config.toml
normalize_top_k = true
head_dim = 64
grad_clip = 2.0
Below are experts of layer 6 (counted from 0) of a mixture-of-experts language model. Rows are named router (the router's row for the expert), down (a neuron's output weights, with its number) and show model dimensions 0-79. Each number is 128 + 24 x the weight over its row's rms, rounded and kept within 0 to 255.
After each expert's rows: a language model's description of what the expert responds to. This comes from a sample of Wikipedia text that the model never trained on.

# expert 46
router [159  99 150 106 125  75 132 148 121 176 121 144 135 138  84 120 110 134  81 157  79 141 150  96 104 135  83 131 140 179 140 131 130 167 125 119 179 112 121 130  99 112 156 151 108 141 145 107 128 118 181 124 128  94 120 128 148 166 151 126 101 109 147 127 105 142 146  73 126 162 138 116 112 105  93  93 139 155 123 123]
down0 [130 137  86 121 131 169 122 130 105 106 107 132 117  92 101 114 136  94 136  92 114 130  79 127 156  80  76 160 153 155 115 141 138 138 143 137 118 124 146 124 135 129 191 103 111 160 151 163 123 104 126 135 138 120 148 126 122  96 114 118 105 106 153 113  39 159 120 111 135 126 123 105 152 153 133 162 179 137 168 137]
down1 [130 113  97 166 113 113 118  94 135  88 170  84 155 157 109 123 129 177 124 114 106 169 126 124 123 106 142 105 113 167 114 146 164 133 126 147  87 118 155 129 117 117 148 125 122 117 118 111 156 141 131 127 138 149 129 131 131  87 111 160 134 115 119 116  92 140 141  92 154 110 126 120 142 145  96  83  96  99 115 130]
Description: Articles and of. Articles a and an after is or as, and of after nouns of degree or kind (degree of, ways of, hours of).

# expert 13
router [137  67 140 126 122 118 161 144 114 119 147 156  89 144  94 146 125 121 110 166  90 117 156 146  96 130 120 156 155 147 104 128 112 188 144 124 126 153 116 177 118  80 147 121 133 152 136 101 146 110 169 107 118 107 145 150  99 149 143  97 106 140 120 119 135 166 120  86 153 157 139 132 147 108 123 138 137 155 112 157]
down1 [133 128 104  95 110 176 135 177 143 132 150 137 130 141 129 127 196 178 123 120 141 123 112 143  79 128 120 175 143 131 162 126  88 122 172 175 123 121 121 164 113 132 128 122 134 129 104  97 131 112 133 143 162 153 121 119 136 121  86 148  81  90 144 136 131 118 142 168 118 140 115 100 150 161 122 136 117 124 105  92]
down2 [131 123 104 115 142 160 116 129 121  72 101 165  92 157 157 144 131 102  91 110 132 140  98 158 134 127 127 116 164 104 111 195 142 121  89 101 129  86 123 143 114 152 130 141 131 140 134 154 127 111 151  93  95 119 110 157 147 127 128 107 111 107 149 137 169 160 116 129 166 141 124 171 182 100 126 149 160  84 132 145]
Description: Quotation marks and colons. Opening and closing quotation marks around titles and quoted speech, plus colons, table separator rows and pipes, e.g. entitled ", said ".

# expert 20
router [133  89 151 118 111 145 160 140 105 119 141 148 122 158 121 141 116 135 116 161 124 100 166 113  95 152 123 128 144 126 121 123 154 140 133 126 131 132 129 131 123 110 148 114  93 170 138 103 121 106 186 111 168 125 120 160  99 106 160 106 102 151 138 103 105 108 131 149 144 152 103 130 145 105  93  99 144 154 152 172]
down1 [137 122 127  89 118 147 141 146 160 118 166 139 139 152 139 132 139 115 175 132 121 114 113 153 122 145 148 156 124  94 129 150 147 120 124  82 152 101 154  97 125 102 134 126 135 102 155 137 141 140 132 132 131 142 155 122  92  93 158 131  84 134 109 146 112 152 112  94  84 155 101 142  90  92 125 156 117  69 123  96]
down2 [ 73 115 158 120 109  90 107 144 105  74 122 129 115 108 124 103  89 119 119  99 134  80 155  97 110 143 129 110 124 108 133 110  94  80 146 113 109 104 106 111 127 126 128 114 167 182 116 158 124 136 137 145 125 124 130 138 133 119 142 126 137 143 153 132 142 118 147 131 132 124 145  96 133 120 132 115 136 115 131 109]
Description: Roles, parties, abbreviations. Nouns naming roles, parties or teams, and short codes in sports and election tables: actor, party, player, BJP, MF, FW, GBR.

# expert 61
router [153 111 151 114 142 139 197 135 120 146 142 118 114 139 132 114 118 131 128 133 124 151 140 123 103 169 152 160 146 134  87 103 130 151 115 110  92 128 113 124  93 168 127 128  79 143 137 115 127 140 171 109  89 137 150 142 122 146 140 114 134 140 153 104 103 118 144 109 126 171 133 129 129 107 118 128 113 161 134 158]
down0 [123 145 102  77 159  87 150 133 164 158 116 114 117 133 143 116 137 101 132 120 129 133 116 135 117 124 116 124 103 179 159 179 136 107 154 123 127 106 136 110 134 135 129  91 143 123 152 115 139  92 138 124  93 145 111 125 109 129 127  80 127 132 172 102 117 131 180 109 119 123 110 166  73 103 140 113  85 124 130 119]
down1 [156 136 119 113 124  98 109 150 116  92 111 131 135 116 124 101 119 100 142 109 163 114 136 117 126 135 126 150 100 112 180  86 164  94 135 147 147 152 150 148 151 132 134 132 138  93 134  74 153 140 138 143 162  98 120 159 140 151 174 157 131 131 165 145 132 164  96 117 117  91 135 169 117 117 128 128 136  90 122  77]
Description: Ordinals and superlatives. Ordinal and ranking words after the or was, such as first, second, third, only, last, best, in achievement statements.

# expert 19
router [138  80 158 106 127 104 166 123  88 123 150 134  97 165 123 144 123 125 101 140  94 144 160 117 141 152 116 125 120 124  92 120 143 195 142 128 143  95 116 145 117 123 120 136 106 174 144 130 151  79 168 142  92  95 100 155 123 138 185 130  90 131 137 110 123 134 169 137 140 145 128 125 138 133  98 110 139 103 161 164]
down0 [ 96 136 174 150 129 150 148 131 147 133 142  91 127 137 144 132  93 139 107 109 109 129  89 142  84 153 122  93 112 123 148 171  96 175 106  93 135 103 126 126 129  78 105 108 119 136 124 153 117 113 169 129 149 119 112 125 137 102 144 105 126 114  96 122 113 170 147 172 119 138 177 145 136 157 102 102 115 108 106 118]
down1 [ 89  79 125 112 140  83 138  99 109 107 113  97 130 121 155  89 155  92 133 130 132 107 164 160 148 145 161 147 119 132  88 110 147 178 115 122 134 124 126 143 149 119 135 120 104  57 143 164  91 108 132 119 138  92 144 102 139 145 134 133 118 104 150 101 145 156 120 139 126 112 139 146  91  92 106 135 127 123 123 120]
Description: Name-initial capital pieces. First capital-letter piece of a proper name split into pieces, often after a comma or space, e.g. V in Vettel, Al in Alfea, Sh.

# expert 53
router [121 101 146 114 129  70 115 127 109 121 135 148  61 190 109 102  90 137  97 152 127 130 157 102 113 173 109 148 129 150 141 110 117 141 158  80 149 103 143 127  88 104 176 163 127 124 120 126 166 117 158 105 117  94 123 191  72 133 180 105  98 129 131 103 116 129 135 108 112 156 151 141 129 156 106  85 141 138 142 161]
down0 [134  89 104 188 148 126  95 126 114 153 162 138 141 142 116 127 154 109 126 107 116 140 137 173 105 153 125 135 105 126 144 170 113 149 115 114 129 118 146 108 100 150 162 164 106 100 138 143 148 105 137 151 112 157 157 151 123 121 103 121 113 150 134 179 153 114 112 118 137 131 131 131 119 154 118 157 125  81 125  34]
down1 [165 141 146 105 102 118 113 114 113 113 134 160 142 104 128 123 125 107 143 112 166 111 169 157 156 128 111 137 129 121 148 107 138 127 142  99 160  59 111 144 119 137  95 147 155 137 122 113 162 101 124 151 134 122 156 101 108 137 113 121 129 138 162 128 129  89  99 164  94 125  52 135 109 109 117 104  91 119 164 151]
Description: List and row openers. Line-initial list dashes, bullets and table-row pipes, plus opening parentheses before ages or glosses, in infoboxes and credit lists.

# expert 58
router [177  90 145 111  99  98 148 138 121 122 140 158 131 142  86 125 133 144 105 155 122 164 141 143  96 139 104 146 140 149 106  79 119 166 128 127 122 152 123 163 107 146 156 116  99 151 128 128 116 114 107  96 117 112 105 126 122 169 124 102 118 160 142 161 119 141 138 142 132 161 161 115 154  77  85 125 155 101 106 138]
down0 [100 109 134 138 169 140 140 165 156 131 152 129 140  84 132 177 131 143 123 123 147 165 133 132 138  81 130 144 123  86 166 160 145 113 120 149 109 143 192 170 142 109 126 101 131 111 153 129 101 120 100 132  96 111  97 127 124 148 187 129  95  58 137 181 138  98 151 111 113 145 136 142 141 140 122 113 134 129 137 119]
down1 [174 137 158 144 142  76  96 118 124 123 146  80 118 158 182 160 148  79 129 154 118 112 106 117 180 135 146 160 106 125 109 161 128 132  99  94 129 103 111 111 140 144 135 156 126 144 135 143 121 102 126 116 108  82 114 129 144 111 135 132 110 127 135 160 124 126 156 156 118 149 142 134 111 105 161 113 131  99 186 131]
Description: Mid-word letter pieces. Short letter fragments inside foreign names and transliterations, such as ul, t, d, ch in Tyulyupov, Lytle, Südtirol.

# expert 26
router [164 110 183 143 138 109 180 121  77 153 138 125 105 161 119 137 121 125 138 141 101 144 144 113 143 106 112 128 119 120 113 114 134 150 129  83 130  97 117 142  87 134 135 148 138 151 138 104 127  62 189 119 118 124  77 125 103 138 145 111 136 155 159  99 122 137 137 109 140 138 147 128 141  95  89 122 149 129 125 149]
down0 [165 127 146 160 105  85 178 127 116 163 121 117 141 135 120 171 129 136 156 108 143 111 136  94 157 148 154 182 106 155 106 166 124 107 131 170 109  95 132 153 158 160 107 153 135 105 110 141 130 136 144 103 110 114 109 162  76 132 136  88 162 155 146  90  96 119 157 138 103 149 105 131 112 139 110  96 101  80 107 106]
down1 [130 106 110 161 110 187 160 147 129  97 156 120 125  97 119 109 150 103  90 151 126 136 110 143 152 101  87 121 167 127 135 122  90 111 160 128 109  99  99 119 169  93 130  84 132 111  77 106 122 150 116  74 126  87 167 118 126 123 133 117 163 136 161 119  96 141  77 135 130 111 138 135  96 142 102 138 102 110 120  84]
Description: Surname first syllables. First piece of a split personal surname or foreign word, usually right after a first name: Hon(ig), Mil(inković), Ram(irez), Vin(egar).

# expert 24
router [145 126 137 157 141  84 157  98 117 151 156 135 125 152 117 149 134 110 127 142 100  84 134  93 126 145 124 124 113 147 111  81 137 128 132 118 142 107 118 159 112 140 147 118  82 146 163 135 151 147 151 111 111 132 138 153 117 124 166  99 123 123 130 148 100 127 152 138 132 158 124 128 115 110 132 140 141 143 116 156]
down0 [135 109 130 116 123 112 154 197 118 142  88 161 137 193 116 147 115 140 134  95 114 151 122 152 166 123 173 122 118 121 137 123 101 145 155 127  89 138 129 137  96 137 117 142 128 132 123 120 110 149 121 128 110 179 122 174 114 134 114 134 150  88  93 141 134 115 196 169 110  92 151  82 115 140 122 137 117 137 108 115]
down1 [138 133 101 134 118 125 112 117 148 125 120  84 148 168  99 146 110 160 150 108 128 127 109 148 169  98 120  72  98 119 112 152 167  72 139 159 135 144 149 131 126 145 131 147 135 127 120 173 126 111 141 128 120  69 126 138 125 109 112 153 120  99 142 143 168 151 166 106 117 151 133 141 146 126 118 138 141 116 137 123]
Description: Places and universities. Place names and University words in education, birthplace and headquarters contexts, such as University of Chicago, California, St, San.

# expert 23
router [130 131 131  97 117  73 110  94 132 170 150 127 119 128 123 180 139 141 126 152 111 160 139 123 110 121 153 127 148 192  97 112 130 193 150 120 131  98 130 141 103  95 145 129 139 118 144 104 133 141 143  73 142 126 146 141 119  96 128 112 140 107 117 146  97 104 153 140 126 127 164 134  83 172 101 108 142 149 142 157]
down0 [ 95 154  95 110 110 153 100 125  97 129  95 103 153 108 119 133 139 126 105 125 108 171 196 111 149 111 119 145 104 130 126 176  99 154 141 139 117 147 138 120 181 155 115 129 121 120 120 134 136 122 111 126 166 128 131 125 144 152  89 141 140 131 116 109 103 176 142 116 141  91 118 120 147 124 161 163  96 101 128 113]
down1 [140 175 155 141 110  79 113 116 142 122 126 102 153 143 138 120 107 149 129 136 117 121  76 137 130 127 110  99 122 114 107 174 169 121  97 139 164 133 126 133 146 149 157 117  73  84 137 175  83 103 168 135 133 109 112 148 128 169 112 156 125 168  91 152 144 161  83 144 140 165 148 113 137 130 148  90 146 143 135 150]
Description: Mid-word pieces in names. Middle syllables of foreign or uncommon proper names, often with diacritics, as in Neilson, Heilbronn, Lwemiyaga, Neergaard.

# expert 48
router [121 113 142 149 132 153 127 136  74 124 153 132  81 135 146 142 139 144 163 136  85 185 155  92 117 147  97 124 112 138 101 120 105 146 130  72 129 104 140 147  86 113 127 152 100 150 133 102 118 129 154 146 116 103 176 148 109  89 179  88 113 159 159 120 106  95 131 119 149 132 112 114 124 106 113 119 146 124 154 166]
down1 [107 139 127 119 127  95 130 140 149 132 132 172 139 185 121 103 138 126 131 156 178 115 104 188  88 118 127 116  94 169 110 102 146  99 110 107 181 109 156 119 147 110 155  89 166 120 100 157 124 110  97 151  80 137 129 141 146 124  84 138 149 118 136 100 147 137 107 121 147 177 117 159 128  96  82 125 113 141 120  93]
down2 [104 112 134  88 121 132 137 121 126 196 155 114 160 132 144 127 123  94 180 126 176 126 172  95 123 130 118 129 100 157 138 110 155 125 128 152 121 117 152 139 112 174 146 139 131 110 106 172 134 163 162 127  91 139 125 162  89 126 118  93 153 104  73 145  93 142 129 110 147 126 137  57  97  56 158 162 126 138 143 107]
Description: Organization name heads. Final head nouns of institution names, such as Association, League, School, Army, Brigade, Cup, after National or American.

# expert 10
router [167 115 157 148 115  92 156 114 107 145 132 135 110 164 159  89 110 132 104 170 118 127 157 129 148 146 141 137 107 132  95 127  94 176 145 134 122 109 121 122 103  95 162 134 117 158 137 105 150 138 135  99 128 120 114 163 126  89 135 120  41 153 141 121  86 150 145  85 146 139  87 141 117 120  85 115 135 143 170 146]
down0 [162 138 141 141 122 115 192 166 124  63 140 179 118  92 133 107 142 155  98  78 134 127 148 131 103 139 116 157 156  83  80 124 134  99 144 130 133 158 161  88 149 149 112  88 137 107 130 119 153 122 125 176 143 145 117 134 143 130 112 126 156 148 128  89 157 106  77 139  95 119 154 155 169 124  98  95 103 128 126 119]
down1 [123 125 132  87 119 124  75 154 127 133 138 114 137 139 161 129 127 119 118 132  97 110 121 130  96 148 131 145 142 132 162 113 122 134 164 118  81  89 134 179 161  97 103 107 156  98 135 161 126 151 121 124  95 130 103 172 123 145 120 119 111 123 139 119 163 113 133 131  97 105 144 114 147 123 147 140 167 123 141 157]
Description: Negation and degree words. Negation, degree and quantity adverbs after auxiliaries, such as not, never, more, both, much, even, plus blank or ½ cells in tables.

# expert 37
router [173  90 125  84 130 107 169 190 111 146 124 124 123 140 148  95 141 128 110 138 126  95 177 122  97 148 137 118 130 135 117 104 140 162 137 103 111  75 101 117 103 139 118 150  95 129 131 115 120 107 151 106 118 125 119 152 121 115 162  97 118 145 118 150  82 102 107 114 118 160 154 125 104 120  83 113 124 150 147 133]
down0 [167 167 102 170 166 148 118 134 115 105 111  97 119 134 121 129 141 121 108 116 103 129 141  85 139 138 120 157 128 131  99  98 163 143 134 164 115 118 127  96 159 154 173 117 123 114 135 123 117  94 146 146 141 101 107 109 124 120 129 163  96 108 128 109 146 150 157 122 125 111 139 120 135 117 136  86 101 136 132 112]
down1 [104 145 129 117 128 148 150 171 116  96  88 163 129 142 142 136 144 124 147 100 180  79 143 117  90 164 115 147 148 102 167 137 170 111 121  96  74 139 141  89 118  88 145  86 108 111 133 150 179 134 181 142  92 152 174 113 106 106 109  97 177 130 111 118 123 107 112  93 166 105 124 157 150  91 165 172 109 161 162 172]
Description: Year first three digits. Opening three-digit piece of a year like 201, 199, 196 in dates, birth dates, table rows and decades.